From a checkpoint of a small mixture-of-experts model trained on Wikipedia: vocabulary 32000, 4 picks a token.
Below are experts of layer 9 (counted from 0) of a mixture-of-experts language model. Rows are named router (the router's row for the expert), down (a neuron's output weights, with its number) and show model dimensions 256-383. Each number is 50 + 10 x the weight over its row's rms, rounded and kept within 0 to 99.
After each expert's rows: "raises" lists some tokens whose logits its average output raises strongly, later layers aside. This comes from a sample of Wikipedia text that the model never trained on.

# expert 59
router:54 42 66 54 37 74 66 51 47 48 42 43 66 56 52 39 64 47 58 46 60 49 61 52 51 54 70 57 66 46 47 26 65 57 28 37 49 27 52 40 40 65 45 32 47 43 55 49 49 43 55 52 64 36 49 41 29 52 29 59 52 48 53 40 52 47 40 50 52 46 49 47 62 42 42 59 52 52 41 50 38 49 60 47 40 50 38 45 51 54 30 45 42 63 47 43 47 48 50 47 63 47 58 38 45 33 44 64 46 50 67 56 50 52 44 54 45 44 54 53 49 48 42 53 46 38 65 58
down0:30 47 55 38 27 49 55 55 47 51 45 36 50 60 30 23 56 53 53 56 49 65 67 50 47 45 45 58 56 40 56 47 49 53 36 46 48 32 34 50 47 55 48 45 41 45 37 30 44 60 36 50 48 46 38 42 44 54 37 41 54 59 70 50 36 50 62 60 49 44 48 53 55 49 33 50 37 48 39 64 50 45 45 62 76 44 40 48 39 63 43 40 55 47 34 57 53 53 56 51 46 61 45 45 55 43 51 59 36 26 38 63 42 57 39 40 65 51 31 42 46 58 30 41 56 47 47 48
down1:38 64 52 51 70 59 57 56 35 57 57 60 52 44 37 53 58 35 50 44 61 43 39 49 61 45 68 57 58 38 33 70 36 45 47 44 58 55 75 58 65 57 43 49 43 61 50 39 42 45 54 58 52 53 43 53 41 54 63 51 35 71 36 46 52 47 46 40 67 44 41 43 65 65 57 53 58 42 54 51 41 52 55 46 52 53 42 40 55 41 45 38 69 71 52 59 70 44 73 39 55 39 52 58 44 39 62 64 62 46 49 59 67 59 49 64 55 68 63 59 40 57 37 39 58 58 48 41
down2:60 66 49 55 43 50 44 45 53 50 52 55 68 53 55 44 56 56 41 66 41 51 37 48 61 59 28 53 40 66 51 38 54 59 55 45 49 46 32 32 36 44 45 61 53 49 45 50 54 49 57 54 39 46 56 62 76 36 60 42 41 57 52 32 47 64 51 46 45 38 41 60 39 47 61 59 34 63 49 64 52 62 51 53 57 59 51 51 49 47 58 41 56 46 32 37 74 43 36 52 58 42 47 23 49 45 56 48 45 64 38 62 47 52 56 60 42 46 52 59 25 45 39 54 58 50 43 47
raises: " its", " the", " their"

# expert 13
router:54 52 38 54 54 41 59 48 49 40 45 61 59 49 48 47 36 48 58 65 46 46 39 67 40 68 70 52 70 45 52 56 46 53 43 36 43 55 33 42 64 60 70 63 54 47 51 51 42 52 44 35 48 47 60 61 46 51 45 52 41 66 61 47 58 32 67 56 34 38 56 56 56 62 45 43 54 50 55 49 55 56 54 46 52 49 37 52 51 57 51 46 32 42 49 69 40 56 61 34 30 67 40 47 43 44 48 59 54 50 36 59 47 36 50 49 63 62 51 56 52 53 51 40 47 47 58 35
down0:51 46 51 72 53 63 72 44 47 44 51 55 52 46 27 75 38 48 60 52 43 55 37 53 57 46 54 56 43 44 40 60 62 40 39 45 59 70 48 51 41 40 41 36 60 57 34 55 47 46 44 65 45 44 56 57 53 52 35 46 60 48 48 56 38 69 47 50 65 60 33 57 54 53 66 37 48 53 62 54 58 64 44 43 36 61 41 44 62 43 44 39 65 53 69 59 49 71 51 69 60 57 52 37 36 58 48 59 60 58 54 55 62 53 46 55 58 45 48 43 50 48 46 45 49 56 52 41
down1:62 48 57 38 62 67 43 53 53 58 50 63 64 42 57 52 62 64 43 38 32 49 48 48 53 46 69 29 50 68 43 40 56 54 63 51 54 56 70 46 58 49 52 51 47 35 42 38 73 52 48 42 40 45 36 54 56 55 47 27 53 39 52 54 45 47 50 51 40 41 50 63 51 43 39 62 61 42 70 67 51 50 48 58 53 64 53 47 55 54 67 43 65 57 35 51 59 53 51 57 40 50 52 58 65 49 51 31 51 52 62 58 45 63 38 33 57 56 50 50 52 46 56 47 64 35 43 68
down2:47 35 37 47 59 46 45 48 54 66 23 48 42 48 41 72 48 58 55 57 51 49 67 44 40 47 42 43 59 48 42 46 45 54 48 57 52 38 53 54 62 41 64 55 55 45 48 36 39 47 46 39 50 58 45 46 52 40 43 48 49 41 33 54 62 57 39 47 42 59 58 60 62 53 54 49 47 55 64 53 53 34 43 46 59 67 39 36 47 42 47 63 63 52 59 52 60 54 58 47 67 36 42 38 54 43 36 36 51 46 46 45 67 67 49 47 37 50 44 60 66 48 54 46 61 40 55 41
raises: "th", "s", "top"

# expert 32
router:29 44 50 53 45 33 75 65 44 46 47 58 47 51 51 68 54 47 64 40 55 45 42 46 61 64 50 47 45 49 47 51 41 53 49 56 65 41 45 60 38 43 64 42 21 41 65 59 60 61 50 56 61 47 57 56 48 43 39 57 37 68 43 56 38 66 58 52 57 58 44 60 51 45 62 50 55 67 49 54 62 41 41 44 53 69 50 42 45 50 66 46 43 38 66 44 48 64 40 39 61 55 46 47 36 40 44 49 26 63 38 58 45 69 45 31 57 34 65 44 52 49 59 52 72 51 48 52
down0:53 37 37 34 55 51 41 50 66 44 44 51 50 52 42 62 41 29 41 50 53 56 66 48 47 46 61 35 69 42 51 46 57 47 58 59 49 44 46 55 62 49 50 49 43 50 51 62 48 48 50 70 53 57 38 64 53 44 41 43 52 44 50 72 50 53 46 43 54 63 50 53 64 37 52 45 54 46 48 46 49 61 24 39 43 63 58 25 35 48 51 60 55 49 58 50 56 58 59 46 33 46 60 68 36 37 58 58 50 50 57 48 68 56 54 49 48 45 50 22 31 56 35 59 54 56 61 41
down1:50 56 64 49 52 44 41 46 36 68 44 41 36 44 53 51 50 47 48 59 68 51 54 34 41 32 59 31 45 35 40 55 37 50 51 56 59 34 38 51 36 43 65 55 43 42 40 50 51 59 62 69 62 53 54 58 39 42 43 39 47 52 68 46 51 54 35 37 76 49 50 42 50 48 38 60 52 50 42 58 77 43 36 46 57 58 70 43 45 51 56 55 45 32 61 47 58 43 38 49 63 52 51 42 38 43 45 38 50 51 44 48 35 47 52 65 36 44 47 38 44 58 48 45 51 54 41 61
down2:64 45 42 61 78 45 62 44 53 46 52 39 51 38 39 42 50 45 38 37 51 47 46 55 61 58 48 53 46 30 65 59 52 51 46 62 47 55 58 51 48 44 78 40 69 41 39 53 54 30 65 46 45 45 50 37 46 48 51 49 46 60 35 62 45 56 47 44 58 44 60 38 53 40 41 56 52 40 36 55 65 58 29 43 46 57 50 64 37 33 57 42 56 55 52 33 52 39 47 47 53 49 47 64 58 62 43 57 58 62 44 30 56 53 42 38 58 78 58 48 55 59 52 55 49 53 45 49
raises: " ", ",", " /"

# expert 56
router:43 25 54 53 65 52 40 36 57 49 54 52 53 63 58 57 58 58 46 62 39 29 67 40 39 40 55 53 52 55 55 65 44 54 63 60 42 72 48 52 42 54 54 49 47 56 63 43 47 43 59 39 51 62 55 49 44 62 51 61 58 55 46 49 42 37 56 41 57 39 52 55 56 37 37 50 36 37 44 40 58 46 44 34 45 24 39 41 45 51 51 58 45 50 46 49 43 28 45 56 36 54 43 59 73 58 34 57 47 59 51 41 40 74 67 49 58 69 47 45 59 40 67 49 61 37 46 55
down0:53 49 50 54 67 54 49 35 47 52 52 35 56 50 58 73 38 48 46 36 46 44 52 57 47 56 43 48 33 64 55 57 62 59 54 58 28 61 34 48 44 33 57 49 71 52 70 48 56 40 49 49 54 69 42 48 72 50 52 55 40 59 51 63 28 66 50 48 51 41 48 64 37 66 35 38 43 49 61 37 36 45 61 44 45 46 66 47 44 47 55 52 49 59 29 20 55 41 66 56 47 28 46 39 58 53 49 47 55 61 56 59 50 50 57 45 57 44 52 35 52 34 50 38 73 46 46 56
down1:41 50 59 46 61 35 50 29 51 32 37 42 40 34 52 64 60 44 53 49 51 45 51 53 56 44 54 55 42 58 55 52 66 49 63 42 62 44 56 59 42 41 42 56 58 65 53 47 39 49 50 44 39 58 57 46 29 63 89 58 56 43 42 78 59 58 49 54 51 35 46 50 45 51 42 55 43 50 56 47 59 64 55 55 42 44 59 44 45 39 47 51 38 46 51 58 53 52 43 63 67 34 46 49 37 60 68 55 64 49 49 40 57 51 58 60 71 51 38 45 60 51 60 54 62 45 52 32
down2:40 67 39 47 63 52 48 47 48 44 67 49 58 51 49 47 37 56 53 39 64 51 60 42 39 59 51 59 46 26 46 48 58 38 45 43 71 24 63 60 59 53 50 61 52 42 50 32 61 52 62 48 47 58 47 63 37 56 61 39 52 43 63 51 54 55 58 53 50 40 46 58 29 53 46 58 44 71 51 42 48 62 39 67 65 58 49 72 50 48 49 45 65 53 52 61 36 31 58 51 49 45 48 64 39 44 39 65 35 43 39 60 40 32 71 51 50 68 51 53 49 48 50 34 48 48 55 45
raises: ":", "\n", " |"

# expert 42
router:44 62 44 50 41 60 48 51 36 71 45 48 43 47 36 35 45 55 49 45 38 53 51 46 62 59 54 62 50 37 39 53 65 47 55 37 52 53 45 50 58 61 48 46 47 55 49 52 23 65 47 55 65 60 45 71 62 51 35 61 35 57 61 55 42 61 58 50 47 76 49 40 41 61 49 36 52 54 52 43 51 49 66 56 50 49 54 55 50 30 64 71 50 54 43 58 54 52 57 39 53 48 66 45 41 65 59 42 74 47 30 45 52 50 46 30 38 36 51 58 37 55 39 45 61 75 46 58
down0:61 41 69 55 59 65 47 64 66 51 47 41 54 61 49 39 46 67 52 40 53 55 47 57 45 42 48 68 53 63 52 57 46 35 36 33 56 53 57 37 61 45 39 45 74 53 37 38 42 55 46 61 58 62 49 42 48 55 44 29 67 40 49 44 51 59 54 66 28 51 60 39 42 34 47 61 53 47 53 43 66 75 50 63 57 32 37 72 50 34 43 46 38 55 40 45 47 36 64 62 53 51 56 43 44 50 53 71 43 53 47 55 46 52 56 37 60 45 47 49 43 47 60 57 44 55 34 43
down1:67 43 49 67 65 49 43 44 39 40 51 37 73 66 42 71 54 59 43 40 28 56 52 46 51 52 52 66 55 38 49 66 45 51 54 56 34 48 40 43 63 45 39 59 47 45 63 58 45 54 60 60 61 50 54 42 55 58 55 66 31 27 56 49 46 59 40 56 44 54 47 51 52 42 69 52 60 50 47 51 66 47 48 43 44 65 44 48 49 45 50 57 60 56 41 52 58 64 80 50 52 19 49 44 52 48 57 60 42 55 48 49 66 34 39 31 46 39 66 53 45 42 54 54 68 41 52 47
down2:39 48 42 50 53 58 45 58 48 60 47 60 46 31 45 49 69 40 39 58 56 44 45 42 55 60 46 47 42 47 56 65 52 57 38 53 62 53 47 37 50 55 61 30 42 68 56 56 36 53 58 42 48 44 34 47 48 41 65 54 43 44 56 47 56 38 66 61 71 46 54 60 48 42 41 49 64 54 55 42 39 44 60 46 54 49 61 52 41 31 79 30 42 57 57 44 30 65 60 52 51 52 54 44 57 56 34 43 46 47 46 45 53 64 49 53 37 51 58 44 64 57 60 51 41 42 56 44
raises: " for", " ", " in"

# expert 21
router:73 53 56 52 39 45 36 25 49 59 61 34 55 64 43 48 55 39 42 59 42 44 40 56 61 51 48 52 34 58 46 48 36 46 47 33 61 45 53 74 66 53 33 59 42 59 57 58 59 63 42 55 67 55 55 41 52 65 44 48 51 51 30 40 57 51 35 47 56 64 35 52 49 50 51 49 44 45 50 67 52 40 47 52 65 48 49 70 66 31 43 50 37 40 52 67 43 40 33 42 57 49 33 61 48 44 44 49 44 61 63 57 45 46 42 47 51 51 59 29 51 53 41 60 56 52 38 56
down0:41 25 42 44 56 49 64 61 57 40 38 29 60 42 54 46 42 52 62 43 73 63 53 63 43 70 39 42 52 61 57 43 41 52 44 66 49 42 51 61 36 62 37 50 61 53 62 64 54 58 59 59 40 52 40 55 47 55 49 56 54 57 56 40 45 54 62 52 42 70 59 60 53 49 38 53 57 65 64 43 51 48 37 57 55 64 46 36 39 31 57 47 52 51 50 60 63 44 55 48 35 53 39 43 53 57 44 48 45 39 50 54 36 31 50 55 56 52 36 53 62 37 50 35 69 73 48 67
down1:54 41 34 46 38 52 55 24 56 43 68 53 35 33 51 39 50 37 48 28 56 44 60 45 53 38 71 51 48 47 58 41 56 44 52 34 65 33 45 54 61 45 59 54 58 50 45 53 52 32 50 47 27 53 47 48 70 28 59 44 64 46 56 45 40 43 67 56 36 52 42 54 22 61 47 29 54 47 53 55 36 35 52 47 42 52 51 58 37 44 52 24 55 56 47 35 45 54 29 55 41 57 48 49 51 41 49 44 56 46 38 45 62 54 33 45 38 46 49 55 59 43 67 52 64 37 41 70
down2:34 42 45 67 51 55 57 49 40 50 51 68 50 41 48 52 32 47 26 54 32 41 74 59 33 53 59 34 55 54 46 48 69 43 37 56 45 51 68 56 53 44 41 41 66 55 45 49 53 30 49 57 44 56 65 52 46 41 36 49 57 31 65 45 51 59 55 56 45 56 35 26 53 55 58 52 55 40 50 61 36 55 56 57 50 53 52 53 41 81 43 58 38 61 46 47 49 44 60 60 66 58 55 60 56 60 58 38 53 57 64 58 39 29 56 54 48 28 69 59 44 40 41 51 42 49 51 52
raises: "W", "N", "E", "H", "S", "K"

# expert 35
router:53 45 54 42 50 65 63 37 45 53 60 56 44 57 59 72 47 37 50 36 63 29 46 26 55 45 33 57 57 43 42 46 58 43 67 34 43 52 49 45 46 50 40 55 49 47 65 49 51 46 56 33 44 45 56 48 44 42 62 53 55 71 51 50 64 49 62 58 41 39 56 46 37 46 46 62 58 66 56 35 47 58 47 56 62 51 66 55 42 48 67 50 34 63 43 52 62 45 54 49 40 66 47 56 64 43 24 59 49 61 46 47 50 71 73 40 57 55 35 38 47 42 50 41 45 28 46 51
down0:49 41 44 42 55 36 60 52 59 48 55 57 58 42 53 48 42 53 65 52 68 56 53 45 45 65 57 43 76 58 38 72 62 45 62 34 40 62 51 49 49 19 54 58 41 42 50 50 37 62 49 56 53 50 54 44 45 56 53 46 52 24 61 49 63 45 45 48 46 70 38 50 46 48 62 36 30 43 25 43 42 59 38 49 56 48 65 38 50 51 49 45 55 35 43 47 44 66 66 51 62 52 59 33 43 41 49 49 16 34 53 34 51 59 49 49 54 48 30 42 48 50 49 46 41 47 57 36
down1:42 61 47 53 37 56 47 52 48 50 67 40 52 68 67 39 44 55 40 37 51 69 34 68 53 36 46 51 41 40 64 42 42 62 40 47 57 47 43 51 56 50 38 58 57 60 40 59 32 36 56 54 51 58 68 76 63 28 49 61 57 51 65 45 48 35 63 50 52 64 45 53 51 48 34 50 62 56 38 75 50 60 62 55 43 57 49 53 37 61 47 55 53 37 29 45 63 42 47 45 51 40 55 47 39 35 43 59 35 33 54 39 60 56 45 63 43 48 71 51 34 47 43 43 42 50 46 40
down2:62 54 54 36 62 58 45 58 42 51 44 57 46 51 54 58 45 57 56 51 51 62 44 53 45 50 55 52 67 74 48 44 45 44 40 45 60 68 54 53 40 31 58 53 45 66 63 48 74 66 58 57 63 43 55 63 49 44 55 46 46 53 55 51 61 60 44 64 66 31 55 50 47 59 56 46 42 58 52 66 55 47 56 53 65 54 29 66 53 54 44 59 37 50 43 52 49 38 47 53 49 39 62 47 34 57 73 57 47 40 35 53 42 49 58 36 58 43 45 56 41 52 40 51 53 52 53 50
raises: " |", " ", " and"

# expert 60
router:55 55 49 48 47 61 48 55 57 51 36 56 50 55 53 54 57 65 57 52 43 55 69 53 34 42 44 62 49 48 51 29 57 68 47 51 54 24 36 46 53 57 34 40 62 55 58 55 43 43 51 57 40 60 57 62 40 44 43 51 56 55 42 41 51 51 42 57 31 28 34 64 53 40 54 42 64 50 38 35 31 63 51 60 32 54 34 54 58 68 34 33 52 41 48 39 49 43 55 41 30 41 52 40 51 41 51 48 47 44 62 61 46 58 46 62 45 50 54 64 55 51 39 51 49 28 63 44
down0:38 45 49 39 33 44 40 39 39 68 56 63 53 49 48 36 63 72 21 45 48 62 59 40 40 48 55 47 52 40 62 38 57 30 35 66 57 45 60 47 62 48 68 32 40 65 48 60 71 45 60 40 63 35 73 60 43 49 59 43 49 46 63 45 47 44 63 49 49 53 56 48 57 58 52 51 49 43 59 65 49 49 49 53 53 38 29 38 65 43 41 59 71 53 51 48 55 60 67 38 62 60 55 69 41 40 49 43 66 73 34 49 64 35 45 47 47 47 51 62 40 39 45 45 63 38 43 42
down1:46 42 50 39 35 56 58 31 49 54 49 37 45 53 46 46 41 60 51 47 58 51 53 56 58 68 43 44 43 50 41 64 50 47 48 52 41 64 55 37 59 51 32 36 29 51 37 52 55 33 51 47 42 47 68 58 53 50 46 26 55 57 54 52 54 62 57 34 59 48 41 62 34 57 40 56 38 43 48 48 50 40 52 54 47 63 46 64 48 54 62 55 52 61 53 47 64 58 54 45 46 45 40 54 63 44 52 65 51 23 38 47 28 50 49 53 55 51 43 55 67 50 50 43 45 45 60 60
down2:56 52 55 51 45 63 57 41 62 56 67 41 46 45 49 41 51 56 52 48 48 30 42 62 47 54 49 49 67 71 25 54 72 49 54 57 70 44 42 58 61 34 60 49 36 47 47 61 46 44 36 50 72 37 29 43 50 47 64 69 53 60 38 49 36 51 54 50 49 45 53 45 52 41 49 63 51 35 53 52 45 50 39 59 51 49 39 62 65 63 39 29 47 63 40 36 57 54 47 55 32 36 43 43 48 49 53 51 40 47 46 55 61 69 39 46 57 50 43 49 43 63 49 52 42 53 54 49
raises: "====", "The", "===", "In", "On", "-"

# expert 0
router:46 47 60 56 51 74 59 51 55 54 37 50 52 56 58 52 59 59 58 44 58 56 67 53 41 49 53 62 58 41 51 26 65 64 36 48 59 28 40 39 46 58 38 40 61 47 55 53 45 48 52 55 43 50 46 48 37 44 43 47 53 46 48 37 49 42 34 52 38 35 35 58 61 35 56 40 67 42 41 42 30 58 53 55 32 51 33 58 57 70 40 36 48 55 48 42 53 46 54 38 49 43 53 35 48 38 36 57 38 51 65 58 43 57 44 70 58 58 50 61 55 44 42 52 49 30 60 46
down0:51 54 45 46 49 29 83 38 63 56 65 42 57 61 61 41 48 35 59 50 40 49 61 40 61 43 41 50 75 55 37 58 67 52 43 58 60 37 59 56 48 51 51 37 53 79 45 56 49 59 40 33 46 45 68 48 46 42 45 46 54 47 65 49 45 65 45 68 55 47 47 38 71 64 61 46 62 55 65 45 41 64 62 52 56 34 44 51 53 61 55 56 57 42 42 46 40 56 49 59 54 39 66 50 63 60 49 50 53 55 46 63 67 46 52 45 38 49 38 33 48 56 68 37 35 48 58 60
down1:70 62 51 35 50 46 71 52 46 54 30 33 54 52 36 44 33 29 31 57 52 55 67 46 44 43 44 59 58 54 74 60 59 30 43 52 39 42 34 41 57 50 35 54 59 59 45 53 55 60 53 55 52 41 54 68 41 55 28 60 41 50 35 51 59 36 49 47 44 31 45 56 44 54 52 34 58 47 62 49 58 30 56 56 42 34 43 47 49 44 33 40 46 42 61 57 39 53 47 56 54 46 53 34 42 33 92 53 63 45 51 43 60 43 63 59 50 42 56 50 50 69 47 43 49 44 67 44
down2:62 55 52 54 42 51 53 44 53 38 58 50 60 51 54 40 46 60 46 39 53 45 42 40 58 47 51 37 57 40 40 55 58 55 62 67 56 63 41 35 37 53 39 57 42 45 61 54 51 37 53 45 49 45 49 72 43 56 52 56 49 58 44 27 33 55 71 43 42 46 57 48 60 48 63 49 26 58 53 69 61 62 51 42 52 49 38 45 68 57 43 53 34 50 53 55 57 65 56 41 52 44 50 50 52 44 76 56 69 42 37 65 42 64 47 54 40 59 37 53 59 32 48 51 56 58 40 37
raises: "-", "\n", "|", "In", "The", "=="

# expert 38
router:52 36 52 41 46 52 48 47 35 42 47 55 65 34 57 52 55 44 38 41 46 38 56 48 53 43 49 49 59 31 52 52 41 46 49 55 41 44 49 43 58 57 47 47 49 40 35 50 52 65 45 51 25 47 60 58 40 62 55 57 61 41 40 52 29 49 54 41 55 62 50 42 37 48 54 50 51 38 67 54 66 74 51 37 50 45 36 53 72 43 61 60 60 42 57 43 45 64 40 64 43 42 37 39 58 54 41 36 47 47 50 67 44 36 48 40 46 61 51 53 46 58 49 58 49 26 39 48
down0:65 49 46 43 40 47 44 74 56 41 74 50 43 35 48 52 50 40 38 56 42 58 38 42 58 35 50 52 56 60 34 58 65 48 50 48 35 62 46 47 48 37 50 54 60 65 39 53 62 54 70 49 54 59 42 58 48 61 46 68 46 50 39 54 73 54 53 50 38 62 63 41 48 58 39 50 49 45 36 48 57 42 48 40 46 57 56 43 82 48 50 51 55 51 54 46 64 54 57 51 50 59 76 70 55 37 47 56 69 47 65 38 34 44 58 69 60 51 47 43 68 67 47 29 58 44 65 56
down1:47 46 54 49 52 40 71 59 62 51 40 61 50 47 51 38 38 41 27 37 46 49 58 49 41 63 38 64 55 39 45 32 47 36 58 56 51 49 40 29 44 46 39 33 56 52 48 59 45 42 59 48 55 56 54 55 32 53 47 51 42 50 73 71 58 57 41 43 46 62 53 59 48 36 67 43 50 48 67 39 31 42 55 54 43 46 54 59 60 46 51 38 47 30 73 42 47 40 55 41 44 54 53 61 36 33 46 55 32 47 48 76 38 30 34 38 36 59 49 61 48 33 31 46 43 34 54 42
down2:63 43 61 60 52 53 64 49 46 45 49 53 52 42 34 70 56 33 54 56 46 77 64 36 40 59 51 59 68 72 38 39 64 51 52 49 31 61 44 59 61 57 52 49 37 50 36 45 47 47 26 42 58 50 59 49 45 49 48 66 35 51 65 40 36 73 51 52 60 62 55 45 45 56 53 46 35 55 46 66 49 50 46 61 54 37 62 49 79 55 40 47 51 63 33 35 48 34 46 44 54 52 66 45 43 50 54 49 52 61 49 65 54 42 48 59 65 59 35 49 25 44 58 40 35 47 53 51
raises: "s", "tes", "te", "so", "es"

# expert 25
router:41 61 37 43 37 57 53 54 66 43 43 46 63 77 44 54 59 57 64 52 49 56 48 45 35 64 55 49 37 49 50 30 45 58 41 63 31 47 29 33 56 59 40 36 56 43 51 39 38 49 53 45 76 35 33 42 40 50 44 51 42 49 50 39 52 40 60 32 62 44 47 62 49 68 59 61 52 38 40 72 66 45 51 58 56 51 51 54 59 42 64 51 48 51 60 49 59 48 51 56 44 48 72 29 48 59 49 40 48 56 34 58 38 49 40 59 58 57 42 50 50 44 49 51 40 49 61 56
down0:43 50 13 47 60 59 60 49 65 64 51 44 25 65 48 28 66 49 42 52 26 36 40 48 45 49 51 57 49 52 55 36 50 60 36 56 55 47 34 41 47 61 42 52 52 35 59 58 64 69 34 47 43 45 48 66 65 48 37 36 38 64 49 48 54 45 62 60 48 58 64 34 41 63 48 58 56 54 58 58 53 42 63 42 40 62 29 71 57 45 48 33 70 40 51 44 25 60 46 42 44 46 45 52 39 66 70 40 49 46 54 40 52 53 50 48 54 52 42 64 65 59 43 34 42 62 52 50
down1:48 41 38 43 25 53 43 44 63 48 40 63 51 42 69 42 43 33 45 46 59 50 58 77 46 45 47 60 51 64 53 48 51 54 60 58 67 55 65 66 58 46 40 53 60 50 63 63 54 58 47 48 59 71 54 69 24 44 51 42 55 56 57 41 32 40 48 53 49 63 44 55 53 60 54 54 48 59 42 58 49 26 68 45 61 51 47 25 66 59 52 45 36 34 47 64 41 55 56 35 57 79 79 61 36 50 51 37 27 34 52 66 50 32 60 43 42 49 65 66 52 43 62 47 53 60 67 41
down2:53 47 55 42 48 73 45 50 64 41 41 46 66 78 47 51 56 57 39 49 52 59 38 50 52 67 34 45 54 48 52 47 30 56 52 41 47 73 28 34 59 55 48 44 62 44 39 41 40 53 62 48 68 38 60 40 51 43 37 43 46 38 46 46 50 51 66 51 54 33 51 57 40 48 47 76 67 49 47 68 71 48 63 47 50 51 53 60 54 42 44 36 54 55 52 50 65 41 47 51 59 51 63 35 37 48 44 42 57 55 32 57 49 56 50 47 62 39 45 68 56 49 51 48 44 53 66 65
raises: " the", ",", " they", " there", " it", " in"

# expert 37
router:47 53 54 56 38 32 53 61 32 50 50 44 56 59 57 49 58 38 43 20 54 47 61 64 54 62 51 42 49 57 40 44 40 62 45 49 53 40 52 59 65 55 52 42 51 49 50 43 43 49 55 51 69 43 51 32 39 37 52 53 44 51 36 56 57 42 39 48 53 54 50 50 57 61 45 25 58 44 48 39 45 51 42 44 40 46 54 49 51 51 59 59 45 57 32 44 36 71 43 50 52 43 62 31 61 53 35 58 41 53 62 57 51 56 55 58 44 50 30 34 74 28 58 60 50 56 51 57
down0:45 47 55 44 69 52 39 52 49 55 44 51 52 43 52 70 46 46 54 55 29 45 55 46 38 63 50 49 57 60 41 63 37 46 63 54 61 56 54 41 45 65 70 56 46 77 45 44 37 55 77 62 51 47 57 51 66 33 51 37 45 59 55 66 52 60 49 53 41 35 49 37 58 49 43 72 45 48 55 56 55 57 67 53 51 51 20 52 45 55 53 43 63 43 44 52 53 57 47 39 58 31 63 56 52 41 38 38 51 64 49 59 55 67 35 49 74 54 45 59 45 62 25 49 61 43 44 25
down1:46 48 54 40 39 75 49 37 55 43 59 33 41 55 51 64 55 47 43 45 43 57 44 59 52 61 34 69 42 57 40 47 60 58 55 55 49 61 56 47 33 37 38 69 50 60 45 50 34 45 41 64 36 45 67 46 34 39 47 41 51 28 39 49 40 40 62 44 69 55 50 43 51 51 55 53 53 54 53 37 60 58 42 61 57 46 60 47 60 48 35 70 71 55 56 33 51 55 53 58 34 65 50 39 38 51 41 38 64 50 43 54 31 39 49 49 62 65 50 53 44 66 49 40 56 55 57 59
down2:40 52 60 43 46 48 27 60 67 46 67 33 53 48 55 54 51 58 53 40 44 46 52 41 42 67 63 27 44 43 47 50 42 56 31 39 50 44 50 49 30 54 48 72 30 57 38 54 42 50 46 49 58 36 53 42 50 48 57 43 54 50 55 38 47 41 31 46 52 61 61 65 55 53 62 46 49 67 64 52 56 63 53 67 61 52 58 61 62 50 41 61 56 55 44 44 46 52 60 47 59 39 40 47 58 74 39 44 66 49 59 59 57 65 51 42 32 46 40 48 57 55 42 67 50 40 38 51
raises: "O", "W", "E", "Z", "F", "S"

# expert 33
router:39 49 63 41 47 36 43 51 67 63 50 57 65 49 60 60 55 59 42 56 71 39 63 33 55 40 59 50 57 53 41 46 47 37 46 54 47 55 40 62 43 54 54 42 43 56 33 29 48 51 50 56 45 65 57 32 38 45 43 39 67 56 49 46 41 47 34 47 59 56 50 60 70 46 47 60 59 54 41 44 40 60 43 52 61 53 51 34 33 33 67 52 62 44 50 41 50 39 53 49 35 59 54 55 73 45 33 57 32 43 54 49 48 48 39 57 64 33 61 57 56 45 61 32 61 44 63 42
down0:50 52 63 67 56 66 45 37 39 69 54 51 40 52 51 37 58 52 60 36 52 63 52 55 65 45 45 53 39 49 53 44 48 46 53 35 64 36 51 58 40 28 48 49 53 37 43 50 57 46 41 52 56 63 52 50 66 48 37 45 46 42 73 47 31 54 79 53 57 45 50 64 61 51 60 56 56 56 55 53 58 46 68 43 52 58 28 41 52 72 57 44 69 57 63 59 64 64 37 66 52 45 65 52 48 39 40 67 53 48 49 56 55 70 46 59 45 50 50 56 56 56 54 51 26 47 52 66
down1:57 51 47 54 45 51 52 41 41 57 36 47 43 45 39 47 56 64 61 16 56 23 38 32 66 56 55 63 59 39 42 61 57 36 45 55 38 53 62 56 59 44 53 55 63 48 49 46 52 35 50 61 46 48 56 51 33 47 46 48 46 50 47 47 47 49 69 66 74 53 55 60 51 63 63 44 41 48 56 43 26 45 63 45 48 39 42 51 62 47 40 47 44 59 59 63 62 62 61 48 37 46 51 44 49 58 69 54 59 48 45 58 43 57 48 42 52 66 62 22 51 36 53 60 43 42 40 42
down2:58 52 57 49 45 40 34 51 41 50 30 63 50 47 55 46 42 46 28 35 53 44 47 59 65 72 65 44 48 44 49 45 37 35 45 50 37 48 45 37 55 27 51 55 40 48 43 51 49 46 42 57 57 54 60 35 38 42 50 41 75 43 46 39 47 49 44 51 63 44 52 64 47 36 38 61 42 49 46 58 51 66 47 63 50 63 52 54 52 56 47 49 60 47 45 52 47 35 56 70 58 56 58 42 66 50 50 52 27 33 64 60 45 63 48 48 58 46 54 61 48 69 39 41 34 51 58 37
raises: " |", ")", "]", ").", " ", "\n"